{"experts_per_token": 2, "lr_router": 0.000982, "norm_place": "pre", "norm_eps": 1e-05, "parallel_block": false, "init_std_qkv": 0.0404, "init_std_down": 0.0, "warmup_steps": 200, "schedule": "wsd", "final_lr_fraction": 0.1, "steps": 5572}
Below are experts of layer 8 (counted from 0) of a mixture-of-experts language model. Rows are named router (the router's row for the expert), down (a neuron's output weights, with its number) and show model dimensions 0-127. Each number is 128 + 32 x the weight over its row's rms, rounded and kept within 0 to 255. Numbers have three digits each.
After each expert's rows: a language model's description of what the expert responds to. This comes from a sample of Wikipedia text that the model never trained on.

# expert 39
router:127095128142185075105156190138109135163104123067102178164120069182088135152088107164127112150137131146167080118171132116180093140149151147129166057065134106158093158127111099160137133095114098090140142097121081117156120113106189164143099098200188158185141151108087104106153099142138148138135074148117082095056156083140097112149129135158140109129155149100086120204157080149104101115122
down0:117145144114122121026139174115151087144086152165111136186204104145084120092109166124133110159131152169093095096143138097164120117153072173146114116086112149126129149101160147122121135088167137134099130169166160186125113114151112143050115118115145120097097064088125146192150093137121115084152131093109125162138083094060178135080133179107090114093146131113087163132146214100117169145175
down1:094122135112139198074138097146157172133115111170124068133134129119107162114155083111132188139124122127170089114097141110127117158153115150143173109103152121238144111157133138115188143192112041110090074166130115117135126127168130108143145089151106136153181170159096113100120087148122126114132081103062098161135097151152150101075131160179117128073104162080069119071140141187172145118100
down2:105127122169142159155142101165096124143114148156136141175070081104115087132125182130165160196152184122088154092097178090103122109082105053092185152078152140076139084143158179155160148117108142132141104147127086153106212093168087158152150135101095155115087110135126114125180144136222080117104093099087080143128086155102112112133104158158122101156078125086109131109157139151164161115125
down3:116105090140089129112218119076120133160128179136135134092138130099150144198096069131090128138118145159104100112135139137169146180137151091128155137134149102036119098078131202112110156137173135121155122139155145166120129096111138095178181165162137125172135180132103162086180112118149081086152125145112077184187109090113159060169160170144127174150085140109111169134163090134077106132107
down4:076188171116136094067098085157132135134113064108090159140152140107125080073154122192157097087085185130121138144093124100138166199174126125123122181155175092121151180137104103141145147139121114145154106108100161148124131126093123111023189154148132185154169153137211122147134118143100159125138166117175127124081109098050122168139141079148132138112128095091106108109147147099127148106098
down5:074196172114116127145084172133151105124158169119136131130088203094128085137158098118136167120206138146145117147133087158146101085105143116106118157135110161172100148093158145161172187155137111182160095120174202122175145178111101177157064126093125101107184165166054160098095139168148132139115128096107154124109160133141135196130150164160124121159165083124136111080074127076131123123132
down6:084065189101209128075114084093105081104119069137168141170114098118128118139086156159082136134143189150171096135208106128114115188142196136124169124137093130139149158126111132108168104175139096109150153160135084076061147105122116138107109079133126142067108131099093091107129167158117113156125061134126158108154143093112092134159143117117094076087173137128131126132174072167180109128143
down7:126136131112134121153150108125150138139164175149125103071161172114172085133114122125170048131130124131140138099145148113152157121168058158186089082147148194159163116117077126095104090131167126130111164115101121045122115121136141095089144105118178147139078131125099165205106070151023147127119123091066142138155110088088101110174088154163095131107141134136165195118142105118105165088095
down8:173107081172164101137145152142146173173125133059130119142143097128126132091159119128102181171139088165167100096100167125131091149084096149147101105164209124088111127145187116154131134071149133121149150103158181122134177100012179155142157163118140129111126088157103080172148231155137148135106163114104131115154122130119099091075162118091166128149141159130130120124108179132104132071134
down9:135167155216140077082156077101164181101176181162111096132144146157092125125118132141110106110116112149139083131067143162114106107183131162084143211138042086129089174113185096097156137139119074158093165148096113124115136145155146106123165147126170158158152140149104141142145062164141128139162139131090124085125106121092114145192101198109123123079148154081183139082142147107143103131123
down10:138099179131122105110112172144124186098113149142158175133073146128142101074110107101103151148203163104155078146164114125157114188124163126142147150122103092133092173054127161115113196099122145144134094131119080105135160156126114196146140156162111175169119173147154095080125119125130099042087108166097131108112154091081097121063179177198172142103114112148169113125106142144176128083156
down11:072155095140150156127119129186192173134138136197137152105138161165129142141155170100149127117097135172148172062137100150114097140168194138127120113069150151116148109128183166102141147146135160145114120098090126081137163149083100075116116152086148131068086127090099146187109092161112124182157231152116133154154086134160094091074107127119143159156182139132186105067110140111147134152166
down12:176133147106135142067012147122143167134219097057150111133138131130164113085177145141113143136105095088071040103165115132169112179136161097164152119118117175181169157148126120115121174126165173153184120140136127094151106168116146143113117139095117066145131165150149138138127170140084090139139099096168134150154148103133143152165160139116129168143146085113092157162118127178053125129137
down13:056122189086199136101189133158197116147169166067140150179126144139050114166155066136111145052087133157112181143114151101206106105136121160136108122127118135069147112129125104129119094099172106126082120148146124103129095154127136128084155085118131151143145072186107124105158084111107135134124140120135112139149196127126201100148154157121159164169152103141091099151197123119101141135143
down14:137167110169146117167181172133152114134126149120113200098092119109130100141162197111111133127120106084114122095113111066117073142138162135082162162070132174128133153079126092128088128107101159161082156126128111152151102139074180192087117154082129157206123136082081123181157137184128122185167126069110124112149150102119125091084172088117157126120168077072103116157155091180161117092119
down15:136099137125101109127170122095110140093060113089144128161205107118114112126129124133048105127104100100135154171141136135170096089122128142168117129121111118106079171126064117182149115082145081083129143171173157173075147125179038110162187181132148135093128142156142144131068089133140099095120135165108071131112102143116165071216165123126086177133120146149087115142098152105173095141113
Description: Early word pieces like di, ex, con, pro, elec, de inside longer words, e.g. in-di-e, subsi-di-ary, ex-tras, di-plomatic.

# expert 52
router:165112147175145125098150170115098135117187157136150135160098170079148165144130117103138148132134157093156112154130155120134153117095153101092130170151139062108113138138110154059136135061155169142099146158092167116055134137181195099071098157137160140105105186116167120132159168152152116169093079099139126105108156065100061186107077077125151060123143144154129130187102164198115116118140
down0:142105137146144100130141125137155089120084124089141082150136100096137142090154144166148140173136125090139115142139139129148127114120138135133120086210207113153170115117105108109179083160109085190124115134077117140107073114155173194102150086124125095107123038150163121200093154167067135111107065194135174115149088147145133158117167118172132188123121188149121103132159111156077146189089
down1:135121123113100109166137133146113127188147127094104125120128155088162151151115114094158116151111156010067157129126145086095128135146120099124162137081172166114175113092101123126095142132124153152098071078229121156140136123093112139101152143118099097099144123123069119135143115112179089158150125162138136138079135111113234155145147130153151164139038151088117143121188116135074120055132
down2:109102156089134100100141128188178150134121097164087168127120136102059164132123122104102191119170169099101122147148126140202117134122100057118119119118089137094119135128089111057165098176145060136150195115156134143061139184112090153142171160101127138109094152112102139174124056135101115104128125183091145114158132145069164089141124191172090110169132150137121091113096115103171194113120
down3:133097124108092138153068158127114088109118145054164160120149123119096115169135110167088105103148057109138117176107096121123132088142129107145118121102215158178097164151135171133151079146126059151122122066153194101103094108156091124137132167150107133081141158129100145185074176142147145127167059118103132107182107207074102136093168087187163104145101103128096164092136126151105140138127
down4:094088106148108154142104114103082135142133106164171205151147158120164188083118085126179075108108096121132128146144178101070156078132128171108153159091125121112116056086137105185058134088096126112089108053150109118114155073153151146124088190155178100157115125129146084101100103157137162145132193142109113066170104113109147097158135101118137107118086170177127131129128198144125098131163
down5:135190154064100150092141115133145180156095098102141136133100175112150073157141122148145128130135137162171106153180110145166171134075153166138118125162128137108109131149127123138166151131139137108093110152085130163164162141171125133183124135176108208084139117095100158105172196062080138054088148160091090121114146080106192107120111118165148129154108047119106094069168145094091152182144
down6:173112149150118123159113091153165163125093104133135099084075123167056102095121125126139100106065208101156098066110102127142128068080139146136118117180148147103123102098143093123135128133142146110115122151185114136130112120109073112077119158106080082115144164151155154165126106170110129135099174091127173096119101179129190101127123065180041120138197059118112098158122124077166125157093
down7:089142168124153124127086120162095136176113110118157165132148109129141180105121121107130128089182075162064169151092141133099129175134073100106137137077127160141157074074154132189115125098074133168062115150192116133117080096099116165114151137177146164148170089159150081175107196159132147127134132109048136090117113122110182074103114103180119087064158096141125186135113145138142134134173
down8:120141101110152126122131120149110049147129027110108112109085140155104145133044123150117134141068113149073118179185070150188158163134122147146178120185170100082134110131145082138136048102159161159146136134142096095111112137136125147064164175151063118156090063120156109153123133078054129102103098158119104130110165116068102121126166147129141125142151132080128129138137148105106174143150
down9:123045164168142077142093121160149093111085082157128138140116112189145151051129154110097143120123086123148070065142144100130097147081170168074107152110111127077082050108137178109132134149083153118157127110072135150121128178119145127107135162061174081091149206150097147160115102149112053077154140135161118132110145123110122131103126118094106113097135165176180115148128095152114142092106
down10:111167158126107100095142176123141113053141073130090095180129143127115107113113137113128095131156092101091101159128143162168143136127122105069121107112164122135161136100134086126131063117069113163096063104147132163136121122094192117101135112116126150150115131198117154078146070125187185124073059093082144133142111122152209175133119053115091074105068112105084085101170154114101124130123
down11:069164139151145146146147094141130090146167132138167118164105096136109115153131119140080179086146148105117100140083177059152106138184185151106110129145052069109139114135177163199171130074171104128126141164099100168061111091118129112116114158109119101108144157143113154118157130173056134161105121112113106137124136168086127096132095165123156137181209147098162170104147147181190103072150
down12:121126135182099146128139173109138148135152134127086110136170116115136171090194157128133112163125183143084117137092188117102142118150131097185128084146154119118086096112174084156151115126150141120139179109152070146099115103163192203155079110106144080120125134099151110105160135151118162101132151142160113030209079150080102127161206148113143080153151128158086141128063091166116080125109
down13:141156103147156074123054136106112118147089105136116081147157173163156109082154140114103179089105137172187182140155094145109170072163169075113113121188075107073107130097175109109147121142101105093084091117104158091137126128092135193086108147119170169103144137157186119086119125122165137172120155115121082107097174133117094112110142158155182183075140104136180114091130155128189112101074
down14:097150124142072085090156077109094082152136101104128106101133165119195152123135145131100105107105142116131120146146126114132132148201154138149157135117187126100088130118111172109158133069079138117094122163156202167154142135143150161131139109137104085076130126124202120117081106119168081075139136046112109087133193119039076116114091169170124114158089090114144126150187088100129188158148
down15:133071177172123144119216101180095081152105148135156091129122140126107126142132138142105087121094118120117104127127117168156121095114088144129114111115151098130140146123143180157096134135120121194133112170133114079142058085105149077184158046110144139101123125198103147200155087169151142122138179057135148086104106107179150174166059152100200101138160122098131148110129134143105175136177
Description: First piece of a lowercase word after an article or preposition, such as rec-ord, inv-olvement, acc-ording, comp, cont, f-ailure.

# expert 50
router:114104172056140137163156086100109114108099079124139185120128198141110170070077162118127146132068135143110091178132162139105101113161179155157091075079173164163129135148141144086064163197146129124120155105054163166081148090095124127176132125140146099119129105127143130121144134105149129194100135165090103108167115079108140086127164100175143118112104076117178083169145075116164117128161
down0:113114166116123129144120091176142146084066082189133114148129093145158172130151151110127159086077096168088054134102165127104107178129134155101194102107116144085094101134130161116103150128101100097107114135120163166121088091064119137102162129185131173119165133138124141102140120126118124152075196138159122091134079120123135182094121190080175153124148184151115169137186106178147174198073
down1:128149159110108092140153114111168158133058153116093131144151107144082147148110144098118208111105124192094159138081164120180126083160141130168100161045116149163143139127048199135142096152126097098194141143111120150175168093134111115149134179111111127117139148161111137072131118153099148100147212202068144084112095085157102112140097144159111091118143086136089106153169117108160103127092
down2:180133162063137097175127059141113123112128128116119095163119104141106121102172149134098089129116133181127110092110202127134137144122165119193159182060123170134132175133102105177101217125115085089120160104124119134118132097114085093203078126175135131117095045148166134077072099169121118133088078169126123166168141154114148101148124157150116098165130066093128087150154142157103139143125
down3:131140133130122033096118167138094113161114110128070150176126145121141053197098104160136142104192134099200126144155148134066124108141161179145090171167123129115115137164135138156126151137173116070176114092167130069096158135106088052131130118117131096118178158124096150121181058112123108136109105111112079159107141135146096157140111157082172131153126126137221144098095128119102103101176
down4:136106080123186174127142117143141077147093141130191129158112135093110116111094121116106132121116173102146149159173137151095100097155107219114154117170088141114107148164159121131177148147124045069097150126116081085140165174179085116133163221122107121128148117078098118123138170126146165123132159081129114120127122177172129116163150103145162152122098112110096165075097200110123079065189
down5:169129131118099151126142125173153075106134071157136161118145131122142080107108163119115111104095120154152123106091131178209103099152111045094114146169111238100148094143127125126170149182225126121140175116142103114077171160136130091100103154129130128197129107166087118113108138124135137146078155151131094135124090115147078120154055114112210106124192084128132128084125150137149099129129
down6:080111132055162110070127142079146118092145120160113052121093118075125116079072141167146048113184070114084132075146163141156139117118204095102143106099127155119162124156082094146107112128127132119089075200114121104117160112145152091071091142078140094167178150186109141107152141113134132113149087142132111113123097127128108142126070159179145141096147114119097082123077160161086143155155
down7:139162145130073135148138109215136119095167134184082162091129057130099169094182094140176171129130140090119149103072099116110160108138151125166123165101133147104123087082067128165087098131133140110197106098127107106162146129202085147089139169132115147112120122137137109144113139122140100107143069172146170104118132135152120067103080140099166169132151178140112138165120137093130109221050
down8:102119122151118103107206115124114113125111127101121143140149092152170093150107115145135150125114144132170166132178130065089179143160151230167105120153120163154103159146168167185138090104130164141155131093130176158088168135123129110233120167105112117072115145183133138107129100111174140116055106141141097083165075178106132125139220103095100130154081155156147162124097083106134122109129
down9:104120105180171129146134126168199166111135113129192109096150098101171137129026169109131112136133134141096119165182088097183094182127114141121118156088101138157131168133103137132125104124184158163158113104131079136094120101113090124089196080161175140161152168157045176139092092107113151149122178134126106119146055099175136151144062156157119154132135084138150142146103122122076082116135
down10:159133098151111122124107118137123092192169087093124113130028086175139143106107102128172154117123173114126136079126119112157143143157145116216129162129105095094115169145102140127153096153152178189102171112171133123164132103150179162167144122079138140089149135121099123121157145152110114162166113110140161112192196131111091094168125122076148136108133133080231184137114113097077071154168
down11:132136139144107167110118075128174182072166142197100125195165123147078159101127102156096133120114139156126109096065140130089058129089128088131060124158130110164147184165120198151168097129115059082147136126156100106148138157090131140093122164142165150182128145158145167162126097148160131136111172142135117143167128114153131140082134173123149146174114203179086131165174166081181088115130
down12:119130129222108098132079143122149167132171147183141117138076108175167127131108100130152150104163123032120164105119137126082178119102126118186099103146103078106175098074199119106134178127080125110164118114100154112158086157104116129138163163094101134117102126102140092126115052122123122153129108076133160178092109074098077094143134162136057101084106139146118099145101195129137165090151
down13:147139090173119127167128129162144055171146137095162125140177093152156156144123075206095101139110176112108167095136092095129132158124148083185169134086129142093117159125132087145159150157116138112151115069129182121149119129129120153153146137154134161098080101120137042129065094140150131150087108161149104172129138126104078105228143168096120171107100114116189145112086166124091115103212
down14:141107118124136209119132114136110158150100111187188095121135140105159071087143133090066174129151150099141161160127126155083134099155165091176060125126082174152184158162114117147161121127143170118168096106116111115136162093136121154132108153131122129106126124153155135177166116082171120176152140134123137132133114084186186120185141143177167143136118115118168159188198137092125241089158
down15:148026089146141146134153097123156149086121107058105077167149099172090151126147169088100193192139115153103171140125188175180115083107175123137122175153077122119121091158139160168137104146186121094112149115132129150168107093163157097057166156146118167116093120149201146132144137158162109128162133131145175174143131137120102125095118104091120118079110141116064095116130150118069127156091
Description: Indefinite articles and sentence-opening pronouns or determiners, especially a after As: as a result, a student, He, She, This, first.

# expert 48
router:096115052113080059075134074121072126220174155159124118153147140119122112157156107157141089164173151133183084156073126098130103092094151084157148146182103151125131135134082141131176130128093152174128081153129142174056132127089137133123079124150095131132062176130153112205108139150158094133121154150125164140158155151121166155067138127170090153139098113143110088140101097157105108092105
down0:132078143110144151130102140134118142106152051105059142157117079168137186147097127118069129143126149107133160097141130168119196142164076099086143116182101121137087121126099133122045156136112119088104156176076183162131114118109070067102121209082121153127114122109188140126124062103162195144158165090138139121101121128126127089143129082089058118145126175139130108151154150095099094096132
down1:096165121118092134154103121084108166145130103138143105125150187059090091145126177113147116087122100139122159121109174078114123144163086127132075114088105086170089100103130167096140134101190171147127158194132093071137106139103150146102123103069094188142144089158135105168108159099158120159211123124148111110148177157156083113161160164067139099101172121114134156141104120049126044141156
down2:087132116111125101109123142189133173120048126098152173116118164103130095151136164083059116121054159196177135153150139068122135182124137112175128119148135090156112127128150104109108119174170030161149119099129200145117124139108125103109120147124079118162174157137101100145147176109177161076089146089103145109091107093154098127151142098160164153119138140089181115212113107172138153144129
down3:151164110154154116095146131117115196137114113116137110141175134049081109148133129142163135181083137078139158161128168151049080111151058181158106166185106115196143176158074174086109120115080061098125121114108117091062187114130089157121094097149126096110122148121091139117097148129156163136093073142170075109140121122135128140110130204144135119168098111116093111109143175141124152090151
down4:153141119163170135183130135166146108104083079077100142091153121143095182092160081112102132133105155159140112073113117065151140181181153207114101110094135077157149123147170143112084127122109194118186109089094120113148152060062113108184174086142148143082139109143140113113097140104134163093121133111127102091160051098206101100088156139126107189109109128145095135114144172138118129118102
down5:142071149131161140156161129096190168094114118163059148107112108137160189131101081169087182110134094116099116154163117118158118121111132135081107135109151073113130152091116174089118168134152154102135107147149136122136140115113094108080141181111067127166159102129140120072171172129109077072159131150168115176118177166109160148092144137120100131153145124155111167251156197078173144128119
down6:070100138129093158097138070152126130073135166079056138150078143143077109097157103064141094176134107142167090130102108060091119118117097142135149114161120117125210158109074126165159115135132149138092081205140086152136094144128102161150178121117163151140178140103104124115091158176103126108157105112073117145093127078142129131111099105149126139104159163063100122186116149132148125036095
down7:171118104126168128124156137104170096140059181127110102085129104159094126126138100171109194164103116113085145178145115140112173115144121139164056147142091083102087177097128147209119107155146091074156115129144098109137195142163143064182124157157136141152149153139075146147130117077084175123121121092120145101172108086138105148094151097108134095072146144212115052092162141121123091128111
down8:113127108095150146168107140084124162135097174177144132136206099098121132137100161152143078080144128099101163096125121126110114096092128094182122152129228136155137110173096149136171160113081120087124115136114138156113150138141217130134127120123150103088105130100115105065158103154160103154137126198101092140174169165184141165191132116067167073085098133154161064103122114085185134140154
down9:131093131093195158125173133135117101165110066118150058127082107137122124085123112189149075148137101140071161138123147171132139180195158123161147081117130171092131119135175109075113105127113134093142116130156159154153107159148129158143123167095112124125165093150081122160151139082150090156162053034163157078139110119094133130140129193080178124149124095132065082156105124122091141156074
down10:103164167155158128096176097190153125133133141126081133070110166179137138186119094171084165131186145120153133128154113106150142162138090149131119126158121161100057133108108091071165115157115099059096144111108095156154116119116158188077152156166096138097179086143170177165114101120088108094197149105094109181110095091093170109063160120084087141160114177164142123153123131150121113116077
down11:075160140134108167098123029130104106142154170094155155158134135130139107116125136149142085146151130155131101154141150134152139114190107134122160092083088106191191138133114138074218148125127119143106143120168106101080110130141188109112096101126125113129147138171132109122145082151159086123180082175152133137107074124106147131141182114096083168148100134161180071045166150151150140206071
down12:147123152177127157105109083116103118135133159170161094067132139138148170098119150129103095148124124046062159141130097101155122179175105161148123069160141101129147154151130108082097111069127180115163050097153171167072176159130149111152150156141101157098124039149113162147073142144105166147153101167144166143137184143068121132066163085077132151118157155101129091106156111118121173139112
down13:133089095138125129136120069179114154127119130118101117131048191176128156081123139131156168151085155127124133133159182112134120117189117148154131151152128163096043136153076198155140131113136092158132126141152116093115077142070179188156185064096086137133112137134114154109151181140167131162100091175157118213122178106139157197151141163119115140145128130100101096102078186132146133113111
down14:140181088126054105119092131113180131129145100178172152194110142171144164097128169146121147144163204155082174162068113164105108134147116143127127104092124119172108134145089119184142131124129125088095123117215066037106175184154122152170128082136149111158129158165147157105114150130064096156140123105106123204156143147155132050131125098108113109100117118121100149151156131160127098126120
down15:105123113101144078146160126120150107123113128112194100171168117151112109112164147155133103116093067106093139105104132161101095174135146112064174156167098154165127116137118101119067114148155193109078145098133089143196124091103152056137193130131151087132102192190138136152145139137071169163151057083151148112194123126158114107083072118182158093120107140113087149121154143105098114085086
Description: Single letters b or f, occasionally m and similar, inside words, such as hatchback, successfully, Jefferson, transfer, Driftblim.

# expert 9
router:092103167075153084141146178088097092194148192131153149100069067117075078122097129113079157109171149133109127145110114104100080171160161147140125148170147087072154160170108092177123164125108113143123152150116145158097140109115098121178152131133096085128115091069212162123089163102123168150173100112120123162158111144131143071132171119178173154155133144124183109123136152104115058164145
down0:072074143203130132157130104165125075082104175148130168132145165141106163110196129152078178095170117091138074126169131081107073169132137113139089097150110114183093117152166156115128106070141113089167117088146130144130100089163103093152142162220113140056128106153172156163170126161174178131149157142095116159120153115094118146111160109127142175138065123176115149129141111122154143146179
down1:132163081180147118125123172095123184106099135124151135118108142075097118118119080117154146112126107155137157165177148147162119168149137145111155115168174151158128081203115180081183102140130169082167096106132098131093120042170042082120104106149116081145141169126096086124142132097086172130165126098097168135134122144138146163083090139117124088118122107197134118097134130115125157113012
down2:114118154154064106071076073093095177157118101151115111156092129129149145127122142128103141098159144081104112118130138207197171096104123152183106128174090172145074129145116140083148137121189106152101135121147108056018132112106192103096144182103107118188152154130165168166151098100143139110126147180100113133144128154095152183168048098138119121131103119135157119101116147126136142132121
down3:114145108128138208166149098139214150146149196146165095163070089129127120134165152087058146136113145118152121138144136170133084141100091118109139160164150130086128183127112150134153127076097161091115132120074149173159126128080126094127079112124163131175149152112094154112141192151143085141128152082132140132127115110134128160099109132093114147169137125068154134134167073161055143179017
down4:116122128112118094166123182169078130128070158143144149100129126119186102207168149143083113139140158112100135128199149072144152152136137123077174134141098152194156062157125152109124204154141146124129116155156140183128137141103186096147152075104138125110141118169120087178124128118132141127117154092120201119128181131158139115082152208150090129184071186156152111150120089140123068157092
down5:128098162111090193133143129122154055165111145117138132120198132166138055136138124126130173142093115155180179141103133150106110116128173120136100165128117150136129117139108121092038144123140183111210134102143124149141088100113167139114120077162100153050181101087110161085099118145172103134163072141091128070097126135125130082157092063089111156119157170137157154154173140087140100071093
down6:101082106148073149144174142103073063113140124107144126081123183187135098176060098166144132088145153098049130111116146183179111090125166174130173133109130112134121138167103060190097154121114082147141184166119127145140081170134121151129121124123096076142169110150113157131104155136106136173159045094163137106142075150127148143097093154130137129145074152144160101157130132121076072096158
down7:143100162077168118167137098166185100130060116120118100076161104091181138147202161130191196147143174124157129063098076175106071135137138141129139111164150162181121108107154123154129154150181124097124127155113100134126131123076117113144171148133155150106140159160173132106161178135091107084131183108152186158078093105130121133139166163072094172163191156177115124089160120124121129105161
down8:112123100099118116126166107186102171171139135094072121090113175160110099122140126102113220079127146104103088139124134101104115099147150142162091194087088115155073126097145153115140079180128173106144154175115193141165069151184154178119130126117130121120081087116153087112146129114134119130185120159136146073093122111205137087145105086170134130094112146105107127212096130100165075164150
down9:093061140125154161082107151162106192126119086152145142159152062138142150108102131174148148159165142135173150163119126038094146150138126127118097147121161193119112153092155131132112112141098137167198135099127114128160151131155174084119134127085114124119121180110113114125091142162165114115105123134012118122112097139134124099117123040162106106143062142116135074186138133196105139156055
down10:153132103082126091128195138177136184101088167151084088091140134138115151187071091109111181070169078093081176109096113145144128112142107143113149126133063126127121127161156132088131097101108150119132121153123136152115091140100078157159090137121144150078105105103162117102094119150108062136152121123122141156080177156185198139159139115129160157103097133145113061178135159113159097110018
down11:121108162206117088145131122112140158140115095140088095120137159113116121190059143157103098122065115092136135152119144106199120113126126164177155117138158140114129090174131143122205124086125119079153131079147112150076161165130103147182164148139124122126081061113110148103151114095190121109176198164145092136146140151135115224191169165126094109151096157181155167082110133122136096100149
down12:129133130150168166126096133099126098129082082114104111128146145160089158082143137102125172177079085120134110132127125160193093225122117119162139149120094118130149155165056132205121113184101138196135155166082111138164110114098116120146088155210092167130165094056161129163106097122048139125133129117161129105124159118134184138143085151111163099096146152136108131139148104120091182192156
down13:107096162123101145165150148168114154132146190158090147138138132125110147117134116147116115132164144147157193049139085099137124086079156127144129125158134199116141130136133112124161193122174163119105124142115126120130158144109105113097124116089165118070078090105144150132134082091042149085130156179107125109108178047206123150204057146111099152193081126157140102093165125101110126128186
down14:127170153089120109177113172107098133154108107115146108134113142184170171134164158104196160091156132104133091104194179083101096074032121103154111164123126174128150148146135129143114134063149167139103100116131159152094138124118100100113131100153111187113157172043134107125177138136113070134174081109120129116153152167086150120105155155090147117108142072164121054106127089163102119140055
down15:149139122137091135159091137171135153111138113053146075112105116124165071133135114138134114138109155113152107043111106107123152142106176182113138096117100132094078101119144188192128087099222177129146140171143156099098086141131133073119176062107174123127155101119075090155059178164107119049136119147117116073115174110112123184127126131110159158111113133105152111155117133085145072095119
Description: Determiners the, a, his, their, its, usually after a preposition like of, in or for, e.g. "Player of the Year", "in a".

# expert 46
router:107196165069160076184126159113106090165099189145168133154151098122115113086149129100148119128096132153115101168148187069053084184139132122122080165115171091132167114164150152169116163136128058075120168122113166125115108095140165073174114099081145113108153134118192139140066128103103178113147126130145104146116074141159134112133107130147147116165113105097189132082104093099152076169134
down0:151104037106175112163055132177109144140115168113139111146181119154096175143122120145094190086048107078130111124068140119095117134145191116138086148093145115131157120147186113111119169127121092121208127096156116110155134130121086124174140097126197092128098169106091163135156142162173133135174134138143138101089105090143154102138138105113156118163108111161130068151142127081208168136076
down1:175145073128143080136120098161147126124069095077105071174150161079086153032153135082169161100106144096136146103143151165148149096158138122082078125103107105068097116102122143113170165165111086129120170134120114099160136149101115126109091169145110126111122104112142134112109122188160073187146158111135157132115182142191192068156169089061164170152097111153088155122115165133120145114103
down2:182121115147109126105145152072146093145129099156124086119115138179104146122072130128105128166108134152171134105119082102150129100098163098134124134083115161063077081151079124048136125165109101098148107169127150143125084080134164131115105134109137121194103068187101126138188121182082164144139123123156146096124139138115032162141138166129189091100145159112102147076148137042193148134096
down3:181059128124142095137118113118142166168146108082146120131144122131157138131106092140126185130102151155109112139084126104158089080126123142179166133104096150126124155106055065120070135098127172146106115107098084129187114068097152131099224148115131167103156121147150127162096134109146194122086091174120176118136167112091083110161165088127184181210163136124108188137145179140128095109154
down4:115176147163134160122118113166138135067133126144119121204176115126115113111114135172115146098095092116137076146113125113065109088188145149120093119100115156108141171128042135185140132067114108151137134081165181181119133166127149124100154145170173149097121114067136136173058083152188148098155116108102192097122102104173169162154108173165153116154095089128118122112151069052158140130125
down5:103132121077110144120130086140147155106157088111118151066122193108149083114104140133201144148130064100167088148128142139123155062126140112131124101124162051084089152111097090102145105139086083161138165187116086102129051196097134133107075157067117074155125134113135124170124102145145133144134127138128099070139121111122165124099060165148151120153132181114169108113106135101089177056080
down6:082186142160109031103164117130073162092144132085143108161158106106147179122128104139103145129150120111144094159119126124119112094124150138142114075168126129176115174083131143158133105132137107183108115136134146081165116167177120104093107189115141137074067048176084148107190125106098147127118132159141169116080085110176137176091180097070188112114118068169096161114129095155140128144092
down7:102194110179131123106116196163095089136123122193124114124151147126172152154149133079173138168146148084201154147083155103086152188124130118119123154118104146118189133138163145152162178115119096144104125072095111076106146138151143128135099160144124132077140155149095089078184122073111108102120114090059144177115106163200147154164161087100143140134118168145141107119111114133081100163224
down8:147148096201107196149140127119130199170167147151126110093184063149182106170086131123138173145117167197172150122112197134094071087200127110121122136112105140143163054113108054088083106131172188109054143123080139112126126158151116134141179115138120161125151141188103150157128114175110133133128132134087177110177149120123099127134165106114151110134148148155161114142148102136136147139091
down9:145047158071059101130119100175102129117111132089134125110140130154141128134161170124114074091112135193139145115141150181075106123116110144176152178138175122073142075114117130140131125162127068043173146134157074106146117165171084140145186164073115106103110117144135078087113117103147103104077126185098094130109112173061141145150118166134091135134089185105166144114156083147155120139175
down10:117116205095117158156120120131117137050133070166153126156132119122126097115126076142099142219089108107179146134121111123112142143083095160124112124120142128153121150143124153225086134124120124132124153112092188143148153162144169214172157126079196135135107138128102201112080161093159147077109185132146188137166118124156102133134105118161097137087086121096098119146210135147154137147161
down11:129106123166158153136113098108110133139125181162080111191223117106094154140116135164105147099082108140110105121157102127211154177136153134175093125172119174094112112094122121085178143174121171113224111049113112101140101142187113084106142147128144097170175147137064084112126151119125128119137121184129098145100120177100064098143084165120092158127160170131111155169111090107144136108136
down12:128099152136094171167121089153141107055153135165141173081165128119101147172137157145149173141165116144125161151079088135148147146190130180130109082123103198100125120101097089117153119120166092100085159144132092114131155123098132130166210139128147139058150095148110135080135131131215172103091125165162119077146131113170113087130110132167170083151120116164183150146089169077159100110203
down13:121172145060167115069145098109180096075107103109130126152066110182145118176113078144118144121156169145092142164148070159150134151183160210155128103064170146126087181113160091166179099113113086124158159083139145069184120151105130125132119075114112118096118137144129115144069094054151132112119151108090116147123135166116094066180121097132100096165086121118163139157128157108111138132165
down14:157110093081126151089179131095168108113137086070173157092169109079129167091128179121163037110181159123198063120122134063125100090135178169142168135103189149123094113119134101171135122121131125159149130112127162173126150163111204138150122129156135120155130055200142100130107167139139110069123096119136113129103176169110153114116187133145121078164120089137148117077130131125138110147170
down15:094141081180112158162147082148145130137116134102080148167179144137129192115105041172151120095120127120112167141070111093103108090143129133105105157120111083148039173083139076098149120114156126116143160041108130139173138106117181094110118102106067112089044115124143138086110125136080092130075129141128058131149147114128112134061117143138101135150103127084144103133123134132111101079197
Description: The word the, and some his, its, their, after prepositions such as of, in, from, before the noun phrase, plus U in UK.